config.toml
hidden_size = 128
n_experts = 64
moe_layers = [0, 1, 2, 3, 4, 5, 6, 7, 8, 9, 10, 11]
normalize_top_k = true
routed_scale = 1.0
balance_loss = 0.00221
n_groups = 8
init_std_router = 0.00832
beta2 = 0.99
max_grad_norm = 2.0
dataset = "wikipedia_en"
Below are experts of layer 6 (counted from 0) of a mixture-of-experts language model. Rows are named down (a neuron's output weights, with its number) and show model dimensions 0-127. Each number is 200 + 30 x the weight over its row's rms, rounded and kept within 0 to 999.
Before each expert's rows: a language model's description of what the expert responds to. This comes from a sample of Wikipedia text that the model never trained on.

# expert 63
Description: Past participles and verbs. Past-tense verbs and participles after was, is or he, such as made, used, released, named, plus -ed endings and semicolons in lists.
down0,207,242,181,219,144,188,236,228,218,195,219,188,190,181,187,180,152,269,220,209,171,210,225,179,198,198,230,174,139,225,175,163,202,210,210,174,129,196,199,189,185,176,162,219,209,215,180,245,227,146,197,196,160,256,183,223,215,197,229,165,198,234,165,193,225,187,184,226,210,229,164,123,236,208,296,154,225,232,202,206,187,185,179,233,131,242,154,195,193,207,215,143,173,205,255,161,216,213,189,188,216,197,211,211,181,204,148,174,171,167,186,198,192,190,209,241,182,185,221,214,156,216,148,168,192,230,160,182
down1,218,199,205,199,263,158,228,167,184,196,229,209,219,128,202,225,255,200,160,206,242,213,212,282,157,142,197,240,202,160,233,161,223,201,201,203,204,208,183,194,156,216,210,177,207,208,138,203,203,183,215,191,215,193,188,226,162,190,168,201,195,233,228,222,187,178,221,132,205,200,172,211,211,226,163,188,193,208,191,185,184,229,200,217,140,226,195,199,227,178,270,179,207,216,204,220,211,213,285,201,159,235,166,230,183,214,164,255,192,186,181,270,181,193,218,207,262,219,236,194,138,166,188,202,229,164,192,247

# expert 19
Description: Space and open bracket. Standalone spaces and opening brackets or quotes before numbers and dates, such as "player (born 1990", "In 1906", table cells.
down0,198,207,150,181,208,189,171,230,179,158,178,251,159,187,223,201,197,225,147,263,185,197,212,178,192,256,266,220,246,175,198,225,219,212,162,206,167,222,207,222,190,261,216,232,213,197,203,148,276,212,198,211,240,170,228,142,192,201,164,208,196,190,242,212,160,224,204,222,211,237,174,240,209,226,218,201,208,154,212,161,155,239,152,227,169,203,198,186,178,192,263,225,165,183,183,203,245,216,202,195,192,182,206,167,174,186,213,237,204,217,229,196,168,239,269,164,217,224,180,269,164,233,181,215,230,245,221,200
down1,175,199,184,189,170,216,157,142,202,192,199,219,201,120,213,175,195,207,175,183,219,256,176,156,181,199,227,184,210,181,247,182,197,200,142,216,221,210,199,179,262,180,215,199,158,207,238,176,239,251,240,214,189,187,205,260,183,196,221,251,204,219,160,227,204,249,215,229,176,203,238,221,233,222,178,128,206,210,243,194,187,161,177,180,201,195,259,170,178,190,204,189,246,245,178,231,195,171,177,177,230,192,205,197,190,135,249,247,218,220,254,149,216,202,147,244,160,187,204,175,255,200,172,216,164,201,219,219

# expert 24
Description: Early word fragments. Second or third word pieces right after an opening fragment, such as f in Perfect, j in project, comp, imp, exp.
down0,151,211,254,227,194,243,204,203,201,233,241,161,201,192,186,204,212,175,124,171,192,183,184,200,230,138,176,167,254,208,170,266,209,168,214,214,161,216,129,223,229,211,141,174,225,194,201,230,181,275,152,218,232,242,256,236,218,127,190,209,206,221,215,209,146,228,190,219,209,214,177,204,161,189,191,232,155,180,202,197,182,190,187,234,230,264,186,211,179,233,211,219,181,240,151,161,171,203,193,240,245,179,170,206,240,197,188,196,247,189,187,192,198,205,213,148,193,202,187,185,227,206,202,215,225,195,191,163
down1,222,214,163,203,163,223,180,193,168,259,233,246,151,187,134,258,167,210,176,198,196,198,187,221,206,154,175,163,204,133,214,188,197,194,189,223,218,178,133,203,219,240,178,192,197,184,196,199,214,202,149,175,225,205,195,241,214,210,192,179,217,182,202,194,257,220,207,222,178,193,190,172,227,216,208,213,174,196,216,182,217,192,240,194,244,183,144,205,198,227,166,128,146,244,172,169,244,220,206,138,156,222,192,242,171,230,216,226,189,255,194,186,241,177,213,204,172,165,169,177,178,140,188,224,174,224,245,275

# expert 10
Description: Mid-name consonant fragments. Word-internal pieces like in, er, or, ar, nar, often after W, G, B, in proper names and foreign place names: Ber-nar-do, Macw-or-ld, N-in-tendo.
down0,215,226,169,224,153,196,222,224,193,211,203,176,190,172,221,202,130,193,218,186,206,192,220,247,228,199,283,200,234,233,202,237,237,241,207,210,202,189,202,222,234,164,190,241,208,183,243,240,225,197,252,238,203,154,181,219,194,173,207,201,222,240,240,216,225,204,242,233,212,241,147,181,200,200,187,213,195,173,244,165,167,135,208,221,216,173,144,202,174,187,221,209,171,194,218,185,128,191,167,257,169,160,202,168,230,199,229,186,175,148,180,232,177,234,177,141,198,200,174,153,165,197,146,235,172,155,168,174
down1,234,192,214,186,195,190,168,206,207,204,236,196,200,219,203,205,177,218,205,170,215,182,160,211,193,242,182,250,181,200,150,195,215,147,229,184,200,245,228,201,168,190,182,213,214,233,248,165,134,228,215,186,129,164,168,155,205,206,153,204,231,189,193,205,200,264,202,255,187,123,225,190,245,241,208,192,127,264,213,222,198,180,143,201,273,221,242,214,193,228,170,215,199,195,224,170,206,168,194,184,202,154,233,179,216,203,173,263,167,220,200,226,172,200,196,180,189,235,218,219,270,162,224,175,213,162,183,184

# expert 29
Description: Prepositions after nouns/verbs. Prepositions like of, in, to, for, by, with following a noun or verb, as in manager of, appointment to.
down0,231,153,192,217,201,179,212,179,182,192,197,210,236,185,216,259,199,222,277,164,220,220,217,197,210,207,217,236,130,240,181,194,182,224,214,193,184,217,218,194,208,214,168,261,247,135,142,202,211,159,219,165,211,158,224,149,203,214,198,163,139,253,198,208,197,168,242,232,225,222,232,244,183,191,177,161,220,229,180,260,194,175,203,172,251,230,187,183,199,186,191,174,221,164,206,205,259,243,159,233,236,190,187,125,212,200,253,213,197,231,187,193,196,259,214,186,145,189,187,231,195,212,188,196,178,199,230,222
down1,234,200,161,187,182,205,166,169,183,164,241,182,236,136,168,239,158,240,230,206,229,187,205,184,207,206,196,195,204,220,170,225,113,239,228,248,232,192,171,179,206,220,246,187,199,235,187,246,210,193,216,222,218,192,231,186,224,262,162,221,220,198,200,222,230,204,255,251,235,196,230,182,176,195,181,199,249,204,222,214,184,184,202,280,197,211,205,226,164,224,199,165,147,248,250,180,202,228,238,264,181,180,185,209,189,176,169,150,188,209,188,183,226,148,187,197,216,196,167,200,171,141,177,217,224,273,202,186

# expert 17
Description: Consonant word pieces. Mid-word consonant-cluster pieces inside uncommon names and taxonomic terms, such as tr in Rhoptrura, cl in Westcliff, iz in Horizonte.
down0,208,237,199,251,166,231,175,198,238,222,181,115,241,215,178,205,174,210,201,212,204,190,208,202,182,178,188,170,215,217,185,203,209,173,146,224,170,138,215,249,187,210,192,206,203,213,229,162,131,186,237,165,251,197,157,233,175,167,234,257,204,166,166,230,190,242,210,186,171,194,263,188,205,197,220,155,224,168,209,165,179,154,198,137,156,194,212,196,147,180,211,157,216,216,188,243,193,169,211,178,213,216,180,156,204,172,190,201,212,149,239,245,197,199,211,209,225,179,223,169,166,171,256,250,179,251,241,215
down1,200,159,161,241,183,147,204,228,212,186,161,197,207,185,224,285,187,223,181,242,187,195,187,233,202,232,218,155,222,260,225,204,255,207,198,172,191,222,203,183,171,174,174,163,219,175,159,250,203,212,205,168,214,178,140,186,198,162,264,161,188,225,209,201,222,198,213,153,169,255,151,165,169,213,229,233,228,207,196,240,209,243,128,213,221,215,186,202,221,186,238,189,168,210,231,261,166,191,208,210,225,182,198,200,225,191,216,158,208,205,232,229,142,154,278,146,194,178,185,214,220,198,176,218,181,191,181,189

# expert 58
Description: Early word fragments. Short pieces right after a word's first letter, as in s-ci-ence, Ga-s-tropoda, mes-ti-zo, Shen-zh-en, common in taxonomy and foreign names.
down0,145,182,218,210,152,206,204,160,179,223,164,191,142,196,201,225,182,182,179,228,231,221,231,222,250,141,187,202,212,182,202,186,190,207,232,192,171,140,243,176,202,196,209,203,200,187,183,156,216,217,173,187,192,228,244,156,147,209,239,251,189,219,180,204,241,247,213,211,203,242,160,193,260,216,186,250,190,202,200,237,157,212,183,195,191,182,308,174,226,215,237,168,186,208,138,237,186,221,170,201,226,141,241,235,184,197,195,250,213,219,239,181,196,225,211,225,216,247,172,175,190,187,176,163,167,163,236,181
down1,198,219,234,200,174,251,235,219,196,201,251,203,159,198,185,194,192,184,221,185,169,169,177,179,196,154,237,197,199,215,172,171,199,128,190,196,148,224,171,224,225,213,144,208,191,244,197,194,166,218,166,199,243,231,267,161,187,180,224,203,211,264,166,223,221,219,126,222,202,230,188,243,185,107,171,153,155,220,242,220,165,200,186,183,175,217,228,236,251,188,161,147,228,175,251,210,252,188,194,181,220,176,172,237,241,225,193,186,192,172,183,224,208,203,183,199,167,169,232,197,211,246,217,174,182,213,190,226

# expert 39
Description: Country and state names. Names of countries, US states and big regions, often after in or a comma, such as United States, India, California, Hawaii.
down0,179,211,195,253,247,187,197,186,223,208,288,242,236,202,252,195,198,184,185,217,202,210,194,172,217,190,196,234,211,243,191,206,209,185,138,235,230,206,183,193,222,227,204,209,235,202,167,118,182,242,264,201,189,193,158,227,159,212,199,202,151,156,144,191,199,197,172,215,240,197,188,211,212,179,136,216,238,215,202,182,169,229,184,201,186,200,213,139,161,284,232,209,167,175,219,234,206,173,238,197,174,202,185,162,245,244,241,214,188,221,180,231,213,249,162,200,203,194,177,213,197,164,189,166,226,182,207,268
down1,245,185,248,215,159,254,215,232,222,203,205,176,197,200,228,237,176,193,174,174,212,201,139,189,181,194,177,156,241,235,238,203,234,154,187,194,222,185,181,154,167,242,209,222,158,184,177,186,207,228,164,189,214,212,206,179,211,159,197,227,230,155,151,208,162,190,193,202,220,181,188,251,139,208,209,201,209,184,213,247,226,265,239,175,218,252,237,189,241,177,229,226,173,155,208,183,229,120,233,249,191,224,213,186,232,185,230,144,192,216,223,198,227,161,184,185,186,278,212,203,207,212,132,189,168,167,191,202

# expert 12
Description: List bullets, infobox fields. Line-initial hyphen bullets and infobox field labels such as Born, Died, Genus, Website, Country, plus table pipes and equals signs.
down0,170,251,180,216,220,118,218,191,192,207,201,165,176,218,205,138,210,166,217,193,227,208,225,199,177,193,140,208,181,166,196,162,136,171,235,188,174,177,147,180,175,211,168,230,239,236,220,230,167,261,190,239,213,160,220,249,209,259,186,152,223,260,195,203,191,183,184,235,167,213,180,244,185,221,252,193,213,200,178,237,211,197,206,167,211,143,220,200,189,250,155,206,205,217,213,188,154,213,154,168,201,228,202,255,227,227,148,210,218,240,181,207,215,259,191,161,209,210,170,169,191,180,183,183,193,254,199,203
down1,252,149,234,196,210,232,211,173,162,160,151,238,209,234,249,219,180,180,206,178,214,224,207,196,183,235,185,159,196,229,201,212,263,267,224,212,213,151,212,186,166,195,211,230,201,225,265,224,185,200,246,221,166,201,257,201,201,154,231,205,168,181,184,178,199,213,202,226,204,179,218,209,249,200,192,231,241,208,227,234,191,190,212,173,173,265,183,190,211,189,215,157,163,218,176,191,191,256,216,214,177,254,186,263,202,181,145,141,196,183,268,231,194,166,256,202,175,239,190,200,223,177,215,147,213,240,227,191

# expert 50
Description: Word-initial syllable pieces. Early pieces of words and names split by the tokenizer, like ur in curling, curator, and Pa, Gar, Car in surnames.
down0,250,229,182,218,236,180,200,219,174,159,222,193,219,211,200,216,170,193,155,188,197,251,197,227,153,181,171,141,192,214,122,164,212,129,102,213,222,228,190,224,239,195,250,222,202,126,186,227,216,263,213,209,153,205,205,207,207,185,194,131,140,221,201,230,185,216,194,203,169,185,155,181,242,159,189,219,182,198,177,192,175,171,256,217,181,185,184,185,220,240,204,183,232,195,196,227,223,218,216,208,216,224,198,221,167,252,255,179,207,165,194,174,226,216,157,186,204,189,195,154,177,207,215,225,157,206,217,180
down1,214,254,216,191,191,196,216,190,211,180,186,187,203,262,199,230,144,239,173,189,151,165,197,249,183,156,205,185,229,197,204,246,210,154,188,247,174,202,214,186,247,214,218,161,233,183,180,178,169,180,204,202,233,197,219,235,201,163,232,223,213,178,149,197,235,198,216,155,194,173,182,245,218,211,176,244,203,213,192,163,226,169,159,273,173,220,224,269,221,177,186,202,167,164,250,233,216,265,169,172,209,199,260,230,164,187,190,247,154,168,189,222,189,190,180,253,231,174,240,191,197,240,167,232,209,150,236,193

# expert 3
Description: Foreign name syllables. Vowel-ending syllable pieces inside non-English names and words, mostly Japanese, Arabic, Indian and Slavic, such as -ō, -ia, -ka, -ić.
down0,242,175,199,269,182,198,196,187,229,188,200,181,195,172,128,175,222,193,242,171,242,194,179,213,247,202,221,150,231,174,129,229,227,214,187,181,154,220,178,186,236,207,237,177,234,145,207,210,177,194,178,154,190,161,187,248,229,198,198,168,170,233,197,158,201,205,193,265,195,193,169,160,219,226,250,175,217,199,173,220,194,129,238,212,241,202,245,203,215,194,189,235,179,172,176,142,147,238,169,230,207,220,221,181,236,203,247,207,219,204,248,200,194,154,144,212,236,243,201,205,174,193,157,173,208,227,175,194
down1,191,224,246,188,216,193,237,158,200,198,161,200,198,189,116,136,190,166,205,239,186,187,193,184,163,185,235,190,185,156,233,237,236,225,199,151,209,203,218,193,205,210,216,274,206,129,183,238,216,202,199,207,170,184,237,200,177,160,163,240,212,210,205,205,167,178,180,200,161,246,212,260,210,228,177,203,185,172,200,219,219,186,223,219,235,213,142,187,201,179,256,249,214,199,230,215,192,257,200,159,201,188,162,209,220,197,242,206,243,140,194,191,158,207,224,222,174,150,160,172,207,150,242,182,203,196,217,274

# expert 26
Description: Units and plural endings. Measurement units and symbols after numbers (km, ft, kg, m, %, lb, yards) and plural or suffix endings like -s, -idae, -ries.
down0,157,233,206,279,199,137,212,160,199,252,204,211,139,215,196,171,185,218,231,227,170,177,182,186,193,198,185,166,200,159,196,167,199,222,274,196,197,191,210,178,229,227,219,199,164,225,153,197,233,194,210,214,182,271,151,177,198,195,181,145,221,173,165,179,204,227,181,190,209,217,224,257,191,221,186,184,204,196,242,185,182,194,122,244,223,247,184,208,212,201,197,176,158,195,217,176,165,199,173,148,240,212,183,181,230,175,122,179,200,154,154,168,202,131,229,189,176,177,186,197,182,145,188,188,207,217,227,219
down1,223,206,181,213,172,217,188,208,230,190,251,251,146,193,154,249,173,209,167,249,202,191,185,197,232,230,228,214,241,222,170,245,187,206,188,157,251,244,214,214,225,194,255,233,189,278,220,204,187,170,209,178,198,202,206,205,185,212,194,238,210,266,203,212,173,209,168,251,205,167,199,193,168,216,213,248,202,192,151,211,194,240,183,200,162,228,225,156,173,200,217,124,223,166,173,220,218,178,123,228,214,257,207,250,192,238,174,185,223,248,226,229,226,169,187,192,193,159,215,225,196,196,182,248,175,253,200,228

# expert 23
Description: Table cell separators. Pipe characters separating cells in wiki tables, especially after numbers or names, plus semicolons and slashes in lists.
down0,181,191,222,206,201,174,227,222,230,197,173,190,135,191,246,235,179,256,178,215,203,224,174,121,189,248,184,168,210,208,184,153,208,251,200,179,204,212,213,192,153,202,215,195,213,202,238,208,172,224,226,198,123,222,164,170,168,175,220,214,180,152,171,185,174,200,208,221,185,189,152,192,176,230,165,169,208,238,239,148,170,213,192,162,194,192,218,137,193,184,163,202,247,261,226,178,214,192,257,170,262,279,183,234,207,235,202,195,250,216,216,157,160,201,201,231,179,212,204,209,228,179,150,214,179,194,162,197
down1,196,239,191,196,156,176,228,216,220,232,173,186,171,209,264,166,181,207,215,243,251,100,182,211,185,193,196,165,209,187,160,223,188,186,199,227,185,151,227,167,193,166,236,228,179,198,240,164,243,174,168,193,219,215,210,176,179,183,178,210,226,213,182,190,220,202,187,168,202,194,214,199,228,217,273,188,167,170,233,267,212,214,221,179,195,234,237,189,183,133,204,261,210,179,197,196,174,235,182,173,191,234,197,214,188,128,220,177,174,231,183,196,230,157,169,261,192,192,249,240,163,250,224,186,158,178,186,249

# expert 53
Description: Quotes, headings, formula symbols. Opening quotation marks of song titles, === heading markers, parentheses, subscript braces in formulas, and capitals in call signs like KSGF.
down0,222,155,188,120,191,214,210,187,173,214,295,191,195,187,168,155,205,195,197,200,173,185,232,148,190,171,193,223,170,166,270,230,191,240,224,237,186,235,184,231,181,230,242,230,248,187,199,186,134,198,230,258,200,175,232,209,258,222,256,249,184,150,233,191,224,208,219,196,203,206,159,162,183,224,184,214,172,143,208,217,190,219,215,152,244,224,217,179,154,224,200,197,196,193,154,188,214,204,238,195,209,209,254,167,196,207,214,220,169,144,200,193,227,255,189,195,191,180,226,191,197,183,201,199,263,216,183,197
down1,221,224,159,257,242,181,205,236,207,243,207,178,147,141,171,199,177,153,186,170,210,214,185,156,180,235,216,188,204,246,200,203,173,201,189,208,202,180,229,195,203,216,175,253,231,223,183,171,125,201,215,177,142,154,228,201,181,185,192,175,141,148,193,226,208,186,164,180,149,218,161,158,235,210,239,195,175,177,156,169,233,217,169,174,180,161,154,202,212,221,229,242,197,228,211,164,184,219,221,142,241,130,155,166,216,248,204,237,196,195,188,231,196,190,193,244,173,180,163,186,220,159,200,180,221,213,241,210

# expert 31
Description: Section heading markers. Wiki heading markers == and === closing or opening section titles like Early life, History, Titles and accomplishments, See also.
down0,247,152,226,215,217,236,118,242,220,240,198,238,202,215,237,203,203,189,187,194,184,195,255,176,162,166,141,224,223,168,186,234,249,217,186,199,199,201,212,271,206,199,238,164,225,228,167,197,174,145,239,169,191,252,219,156,141,136,238,200,168,212,212,201,252,156,170,135,159,222,233,190,205,196,207,173,177,221,223,205,214,198,221,234,166,201,171,157,189,237,192,207,187,190,209,173,167,153,184,223,193,213,180,119,208,182,199,180,215,188,233,215,196,191,173,179,164,187,218,240,150,205,206,182,224,217,205,192
down1,227,217,171,128,209,213,239,213,206,253,166,188,221,199,187,241,191,195,254,182,171,247,198,210,153,233,225,189,238,207,216,271,211,135,197,202,254,177,208,210,219,220,142,193,208,183,181,176,154,247,200,217,167,207,181,195,157,191,244,190,237,167,230,213,193,217,132,173,189,174,148,201,219,169,189,203,196,218,184,165,222,203,254,153,242,239,180,192,235,185,214,250,179,196,191,169,245,241,222,134,150,226,195,250,194,210,193,192,207,200,220,162,189,161,242,178,205,188,179,239,188,203,141,246,203,202,192,210

# expert 30
Description: Table pipes, coordinate letters. Table cell pipes and spaces, the N after coordinate seconds, invisible separator characters, and aged inside death dates in infoboxes.
down0,176,250,181,193,192,234,224,190,211,141,211,161,205,214,163,198,173,197,238,179,197,206,213,219,167,179,206,268,204,219,169,191,223,215,184,202,192,191,174,210,171,122,186,198,207,226,161,193,182,211,242,248,191,162,200,267,179,169,231,178,167,177,221,235,226,274,246,220,191,221,175,199,230,191,227,233,213,197,191,185,196,176,232,197,203,207,127,211,223,188,193,179,198,187,204,158,148,205,163,282,146,215,216,206,139,168,180,205,240,238,224,140,193,193,214,234,174,215,178,226,195,262,187,245,204,145,210,164
down1,175,225,206,165,181,208,166,228,172,163,224,175,181,237,148,201,196,188,254,230,253,265,196,192,247,212,150,174,203,234,188,239,258,203,197,214,184,144,202,227,179,177,201,176,211,209,187,231,184,150,152,183,195,144,223,147,171,237,215,156,199,195,185,201,230,235,179,174,198,219,203,217,188,127,187,238,161,224,230,143,236,164,225,234,224,206,239,165,208,203,188,263,177,193,158,161,219,201,208,173,163,174,218,191,205,223,190,212,181,207,207,165,219,215,257,182,235,182,167,214,172,225,232,183,179,170,162,134

# expert 9
Description: Verb stems after prefixes. Middle stems of Latinate verbs and nouns before endings like -ed or -ing, such as con, ex, pen, contribut, diagno(sed).
down0,208,180,236,185,235,204,203,136,185,168,240,220,209,158,263,200,257,225,210,211,181,207,232,223,204,206,200,215,213,206,216,190,210,198,156,224,215,238,204,205,223,249,157,221,210,208,226,232,214,150,195,157,226,187,175,207,183,188,209,141,246,228,210,187,205,198,261,192,178,181,160,194,170,148,225,221,218,199,192,205,249,199,173,239,243,198,173,230,201,200,171,227,238,157,196,227,140,242,169,211,222,195,248,168,201,218,233,240,205,230,233,213,161,236,232,162,196,255,225,196,192,301,192,226,151,238,247,174
down1,199,198,203,244,132,242,261,195,160,182,208,241,243,175,217,247,223,171,174,179,207,187,210,203,234,144,182,150,200,219,243,245,278,185,226,203,175,231,208,173,255,218,240,186,207,214,159,243,190,204,196,187,189,179,243,216,170,189,242,219,182,166,227,172,181,137,212,217,257,210,209,143,203,151,170,154,227,187,211,175,186,264,215,248,192,185,205,191,229,212,190,182,189,209,191,206,234,197,208,216,198,186,174,169,199,157,216,237,197,213,239,247,185,154,132,229,207,205,227,194,206,235,222,255,171,198,219,202